Below are experts of layer 2 (counted from 0) of a mixture-of-experts language model. Rows are named router (the router's row for the expert), gate (a neuron's input weights, with its number), up (a neuron's input weights, with its number) and show model dimensions 0-127. Each number is 128 + 32 x the weight over its row's rms, rounded and kept within 0 to 255. Numbers have three digits each.
Before each expert's rows: "mostly gets" lists some tokens that are sent to it at least half of the time. This comes from a sample of Wikipedia text that the model never trained on.

# expert 78
mostly gets: "st", "P", "up", "eat", "p", "rd"
router:083134146103167054098144132173111063138159177101103110110069159123073089160132191179135124184148160119110078124130093096149153128069097167169077070113116127135169091152065076126154097132155118142100111160177142161117157120143125130141150142183169135084131122086144150159134085137172090126163118099128127093108156117113181157178132169084105110094173135124166072173153137133103183114120
gate0:118193104144095163199136150179108124109143086192100115060107082143136144109112095165110129143132192004120140125092156137097123155080145170069136124097083126122149098141126126166126138082140151124090076134131151102077126155138188152140118113147149114128164161129116134096120064099114046141128102140138125144124137063142140167103154121180135105077111145132130141150115114189086171128080
up0:093110136127101160154123120107124174097130102121044164157061098132101174153098099202118100122144107156176092068111168117167101168093107066154100131165158148166114141142141080080189162200119172160159118125070082136132155104049138158131109131085126142091116137114101203119152161129134097123170137116155113126145160152137103164102149116099117116164091090096151188118125131160130168079147
gate1:095160123156129117155134154077089110155098173134165117114178126194130107167133203120135120240145116167089126204106129104125111215103144093116147103132145096160166149142178081144110116098119146141143119117151151166117169100125157133132185149142113143157132082144095174156121127121115108139096180130029146172136113080197166099112153134113153083098121120102129113181126132146111102079139
up1:122103156145093173144109104154157188098133104091139108205137158124173199118137110137153111072115143111131159153118102134180151118161137088076109134144125109153094119090140163149095179124091105095166129138148098043123113115090119101089055099073108087141158118142158112124200151153091195152133135117193168123154128146094089110093153105157147132163043146153139165088104163098146133144074
gate2:131167141116142221137135138144112096137120117110153125120153156122160176132097103155121096097106200138067072113171144203155119152168137144100107156108140130143085117109160124165084135101127104226123187130123157190078134155089141148121108136112168132101110113080194139097151097136182091141072175179138153123143159127099080130087139122102171123158134145171177149079113112096137069170125
up2:118148126140088107155177084139143090156087139176117106110140184133112136080108136094150145159168154190227148145098177096114155178109143059116213104210151122156100156088112163158123114104097142147108092144126133158163116175114087143112136109121096118168186147135118127128116096150127122161159080150127191155083036102189156137142132138117107150143135094130152119132148129138176138182147
gate3:159130149115176111148164124163063106153160159133183114101156181113051072144155198135135136097100173100101053168145151169092127114077154138134106058139134125167145143099087062132097131116164143141174144134170123113163120115074128108095189175197124176129155130103167115104151074151155162143088170095133121116089132118139117135177116097116114116148149062154134095121149146164144171137084
up3:169141123135136168136156096159172154146170156134148125152152133129092085151090128148143102129123098204115120142140132133108124154139161157107131147160181102192066087108109051172170145122137143040160137155130085099112167098110162106092142180180128138174116042126144134135129101157093167194133150118146163116141113108163087126197172113159161111124111083187181171101133154141129136067166
gate4:140139122171156158152094129093136110166068119144127163129169104091167197168177128139147147123070133164075147174121117160085077063094143138124197092176125149124079091104133169160105190102174144146103146127111152118046099186123151150128140121141142164142122125113126115099046158134116124125127153126077084141134176127074089094133150122084123061186088137129148109129089114123079142167151
up4:138064140083098118046100147091109162049131148147128166109168173145135127081164126213111112168085131115103095108162169100175110128141154134134116193147131136062159154143157108128126125153163086054112101117126136153162103077140038109142132157155141142105128088141173133098143145119111150152172076114168126117082147155094133169179100123079135128147183087106088164127122117164139122161156
gate5:149133141109147123148111164169164093070083120114131110138136122131121154135052185120134135098101174141088094126159079146140152153142125117105126170080116148168169093154148146114124095147161126136114185121102072086112144141201153133163142102158056126132156140226124123050132094157127084170163077088128139141144166158148106122193108122171129108170145082143092153133086127152195185170099
up5:115156112109171115115128100137104095076100102125088089169079110129102105067095097107146178166150137047151087107065116091121136162155151102110141079159121095147110148082111097193104121084136150120133093134121147103122098151120135090066096111154167127160198178086108095141075133127138143160060090166118151077145130073163113136135123088117113126184073129087187109125144064123114080159145
gate6:148184126153159099102149162096079124146134182164203125114140136120088127077145184125126096170115135134110146126112065147124185069121130146140115136129109051093164063137085155156131114095108114183088163105165100121125171170151123165157162110153143151133137196126124114098144188169110165158160095131180171126136184132139151084149131099132157109095161154109039077113146152176180119113133
up6:154132161133061094155124104158151164118101060140085100121126079114152106175133082115184144114097099113087117125144088133157071098114119088135162176184094125123136178115168129120089125138145156141177129178078157146160117132159107065130114171142107151133094078071106202142114091139127111144115099110086087152121119074144106152122178118165179098168148131135192120103116109162050171114196
gate7:136102135142155126098148157159158075063096145089135156185110150148129126110136127149072097145147141059173144074138113134110140167084125146147117108135132135116167152121060097067152190161149154120149097130148158057179180128203157097144127141144060097127158114078132134093145079089136134091139077084098131117195096155138125180157166120098154093090173118129136128128108077077164114133076
up7:076143124149126125141122134052128110075112152103148122135109118189135106137065119102137101196129087091074111125132124154117096163097144111154154080140098150202103162151058123123169137096128145096118130115175165122163140085169138142152074116133091120096130195127081135159105078073104110113081150126069184153111164161123141163129156070160120079092118166136151159112159159048128145176087

# expert 29
mostly gets: " P", " R", " N", " D", " | R", ", N"
router:117157139156073133120087110182157141146185150126120118140105162105123114161099161138143148129157119145101128122161173128133192161076134072123109131149125129098099129177120069203138177146120091097123119170173131089111104178176162138095090141098133171165065134122119101149115158155128053168133172098164109117116149148199151147120125101178081129131125190084128180120116176153169214088098
gate4:152145129177130049169115111118097135138103084142131116176112092175147144085138136156142114139148187112098164136154092141161140182127113091080156102090133118126119096096135075138185096117102168146107132129101118152142077199185106142127109148087177143136142211083123162118146183146052149109114087160112158155145137119129177114107167163136189118074172141093087108125112162177203095116107
up4:158080138063104172097140115140108145112194175119161119120149134137161166102207144111119146134131180091113149156132213135130097092166121197083084108128081085118127152120110153126092143125180129143131124079174143075118157131162099098091167101175084144107112110148140132170182071135200092141126101113192108128099091147161150110172140073110127161134097103105160115151090150130065101107157
gate5:114141103131112156113130181154140166103107155195099143107136137144109111122129197150064127063127185090076114108174057069104090137087118122159066155157118069147137107154086101121142127103076141131138179105121121145074095182152130188141077150129139162097057073142208112095171168099091146138149142080162083119143116115130151113144086116166109158090111147141145146113164100132147124155130
up5:113140120179134152116114124181149148157138129147151129126135158150135062128127197108132082125165096141061119148112108147141094062096130098118104073126067118151168107179077135167129189142124103118104158088130125132094145143134149121099078163166099196095108114190181130116103135149116089109160177184146094073081162131132178063139124141118096129126198135135167147102146143110101203084073
gate6:173150093070131154113151099125088071089105079136143128110137171193079145108117113127142145167126127031088147153157076141073095102114116131106162178097119085098084149112137112100127136097200158210173143119159131125132106133115096119137159103159145112150146134107161220157121062141144139092140095157168107120168083149123141171134125146077158103110127137100083070144183110130145089148149
up6:061145121172094119164090117179112110086179144129141147097149122092123062186160095112148083139109156129077119124071136107139165195068131140168129149134090173143154118141125124149164122126087127041064144117143070128160122136130127133162152120139189088121088094104114162117136119086133088084153127077158149127138167134149131119138125143163116123102061135050168160136098140154153165169210
gate7:110108125122117144080117158071102089096151137171085110092177147161142136076178159165099047165064158135103116082131128151142162129130131142102156070125147144142134155090109131097079138108147093108142100144131110119108135066121128137149133134103224119079167170104197123137084187094153137105119031133134128148157123156136141183125173111097109162181121179102098108139126119063106117091153
up7:102140104132093163177100156133120127077155159076064133128118135113130142100213107149166120126134104123143102125196174170106097202117145088110079106148166089132129124120123108141127157114117083129124136107186075085114080099119099142121122103065090163153080183113145145158106149089076128146195180050126114124140180162145145091167149089075174098096164135119141157133157136105185160148123
gate8:136109031166117093169101150129110142163161126138134137108048116122032140128144102119132127160147157148118090169127136142149203118126158178088102116125187077122159169156122096157112144121139089130117121113117121084135144174165180103081165136168146152160126135102105146168122124147152089144163140101114141155123118129124113141093111179137138152074134143105097139108094183116149255098076
up8:139062074130129100192139125143084141142114111140168163063053137110027140108140091155125112180102131182137066136139147100137131114155133200132121128086191138096163147145099102130111098143191104068086124128115121136138143170118106134136154122129165140103149181122134145127133140183134128152154188121098154155099106086127146132115189131164148145133141159094069120124124155059150213096115
gate9:146121148158120138121110133107098139117113109106108120116153139113080142141183077136126123180068144125084085102179090112186118139132093105128122124120138128208192132092075174098152091144082104178139105155100081145114161083181143126160146131159130191085090172131102133172130142090161124156116105141153138193194172105091195108153097142073109133076146177110118134139115101148055115061114
up9:161211137157157128159079162131143127108140120173122169161165157167171098118114148132128167124077122135152117162138127150141126107126112056076127149103137197092121113171054072137093136144118082090122127114081165122084162167152080087109075120131136135030065145085183096145078164125086133115094127112140116129099124154134151071093143147149105141143126157120193151108170133100148110121070
gate10:138109131182138139114169122093089101100146084173133122056164123156123078081217128128156089138130122088059019169110097149129091114114128127162137148161088132142127113112080169127121108104134100099175060127071156183102098100136148111140125120183069045098155078126150148125128130126090087114110135171106127165143113120114162192150124152126167165134132111155101122118149140093103085145133
up10:139115143140108061107091137123131107071120154110091183099120151153146187105128129158134121015131159159157123125139119158068140141121109070088210155131058167196151139142178073118128168097100095096122099145140122141054107107120170135140071138119141127141121180158154121076134138182117101095161116101082119095146185128104097120138126103099195132139134146110168116087145126141148156138177
gate11:113159179190125175151158144151111139198074109136111126155084150168141196102132127152108123139101163196098110156160142164130083153132154086186192137100118142148145138167136107075102129168146129184133156135126128093113175110159084149121114170155154164112091057067145164157101125143130153181194093082119115148094174119179143132108143138146152121088105136098161119087130152109100206176127
up11:091170135125105123190129109156140149143145095137114124151130212094112150112166085184112185136088104177180191114141122125210179145098144140136186067159143132113083102086105168154175179151138114137131114126184142112168082137131093103115122122152161116091100170108146131185079090102134092160133119099170089085121152117135128157131067121145080146190085166158156131140100167167135147170145

# expert 45
mostly gets: " town", " | \"", " species", " district", " village", "idae"
router:169178069197150148136181187137050119110135154200163194060142201153090138178166159127091143138121115058088114158137128152105099103148150125109142119115133103172148167132129100156094114065131140105101182103127127131093113118163141184096135130095106143119084114110145135131172153044108134113158136119109132188148125154177122131137130152130128119112118133179173053154086134153131129133105
gate3:143150052170132101045202171153111159130160115134126133141123151127104129130108121148049100133137102108125141130101146146151101196154150121110112120147135173159096147118130147193160081125134188132132136128096111202106057150152106164105150123112107136130085107107143075107156116115145155102113100115058132126170102200110112102102037162105135133133072113112158070172066125157159107106107
up3:144157172079153142221118101124125129176075179128125158152097130149149110175081131087175162119120136073141129137142126130083168111120131137150103148098131141111178100122131076085065110125159110146110126165189090106155158167122180078135162176136145136125114168144136147116113113114081090147169143141253128122128135065177107103168161117107153081139142149158179152087187143147141149117152
gate4:172149161121122178123131121147148147156164171121123158148176105168096092116110185123045160144147188123120104181139161106145112113135107118090117115096188091116156168108078068101180068107114110114163155091075114141038106078158155191160143134077160144091075102091149159147179110159110162163143120161135124216127130118149129123111140128162105142121115107184118112106133106134099159086100
up4:172139118134144134137154139115092120095113107147138072107066091098187152065169165147089170152103134077109153105096102155186155129071079112098108070158152144186126095145120114146122139118153148112128105106187048108156075117114139077136142111136140088144105115098105179158109087064100097138116152083145097139189126161093061093150125133105096207171147145115085139158107112133179135162128
gate5:175133153172192155183153118121103096165089154125089136072099179129130108115102193146085072081185144146083117071139141111130143135105162153140148094069153102131171138119105149147126108123231096146155139117114138125113122197149124082122168197177107121170129112128155175191115102092122121153179128108086149130151118123108145172101048079126138121153115128128180157125145129078117158128106
up5:136103135138135150088083103123138125054128098144126165140191136179124148119139104165168183141134150077132121145071163161137202156135122117121110168161137151117081118125168078082164105124100171081119139169090126150076154088100131174208086092137090054099142137152110087112148086179124114126117068125140110141080115113147100136082148108073157070123143131078071136115110156179094097114095
gate6:102193117121107141136157199113111034109114152165148147131163138119116087122056107214155135111129143073124138129132134160105165084150170140037096106120145093137146110174110154130110128050158175116141151105127154092172138139152114108142172125132150121158105120125089153172102107068127168172135111119098130117123145142151046077158104130117090110147088095157095087180130172178126104099116
up6:100148144153144121131125079118140183145097105139086067139093120106148128124163205060112164133149105155063074137132093146154166165116057076182140134137096146095079106151123099121099144179094090160142183095146105152117158112112156186139114057141134113106169122137142121145162129170150059123145133120093112088088111118183129150130128147196152116135166094099204148095174126160151169160099
gate7:153170094092137100120181141142128057173077082141153120159092095156101192168118135138081121202118125179162152147098095090161099170111163141122161124166145119117169144109170164158166146122142107143186169097130167141175159092117119147141130188147117143114137138090120151071126084121165130097117155153149116184168094091143170088187075117082080110143068109159187136133154166094093130157145
up7:176137135106168155097156137170105099128116176150110101095098105125112150123202174159079108159145091134145147172080103115153085114111123129133186185069140086111151126096067146168133170132101084179107156129104157118149137108128130143173122199148101184104135162139098101084152149091129098159118118134076123190105141127094203137167110133189070165203165157104110117155146095151156134083111
gate8:154172147148120118154188125210130118119114084151105164112111155116053119158133131154035136163095174154088108184097108121099130117122137107174124147097201117140115095150096107094086163098067133112127109084105146123145162089138092179116164154113112175140142068130173092132166136137095153031080133116096137148130090088087146101102091143137196109159120102152155122115169126125072124123127
up8:122100109158118130176121194144116157117157121155140125112069168094099136150091088092167090114084163142144121124135157162156060209112136133096094102091211051127108200113118128166101106085111120120085122122092128138113157125121096130096079086119129105142155121144144075105160069121104124109060093103080130144055108152125144085073141146146077133167120140098100103133084075115141076107125
gate9:126142130119131127133127154119111119108059082153108158068149077113110152193142132124108104154114071155091133128209173150059143124148162116142120149121128107131131126150120118125124143124148096032137118134118147080173139125146080114166142132102197183114165136111108116095113111103086131173040139102197147144151088083142181068112116078165118191163102135118105112159120183105117130201138
up9:151085152122162123069096116135113143120165131137190122124129103149119127071194084099134145099162118094161090183122144150141155130100119150102179135147150084150086149155167121205191135156091147026230113163177150096125105133136135066152117117130156136095132152154067124153105150130075159130096084140141148120097094079085120110126148164113167150104118136119101132106084113101137126140051
gate10:105117096139138174101113112117109115127119143111107127147176156135123117122114112135126081149123116129139058105073093131154154138123120095084099090121126080119151121140123119135058094086171108059107107108170154176131095059141118167191182150096170186130133098126140251189113107137166143172151143085115114173134058121156114136150151095129136080072139169187142160155164150175126152135113
up10:121138058133168096129125183180159158101204128136212139122165172106134082128123164096112105105156096177119168151119107121048127134097182105123168153144094131141142129186185143160134153112157157124190067158128089133116094113106134118085100107132128172145114138211140098151124097091187082159107144128174163139129089141088092125152080139124099096165153130186082131129136138168167124146130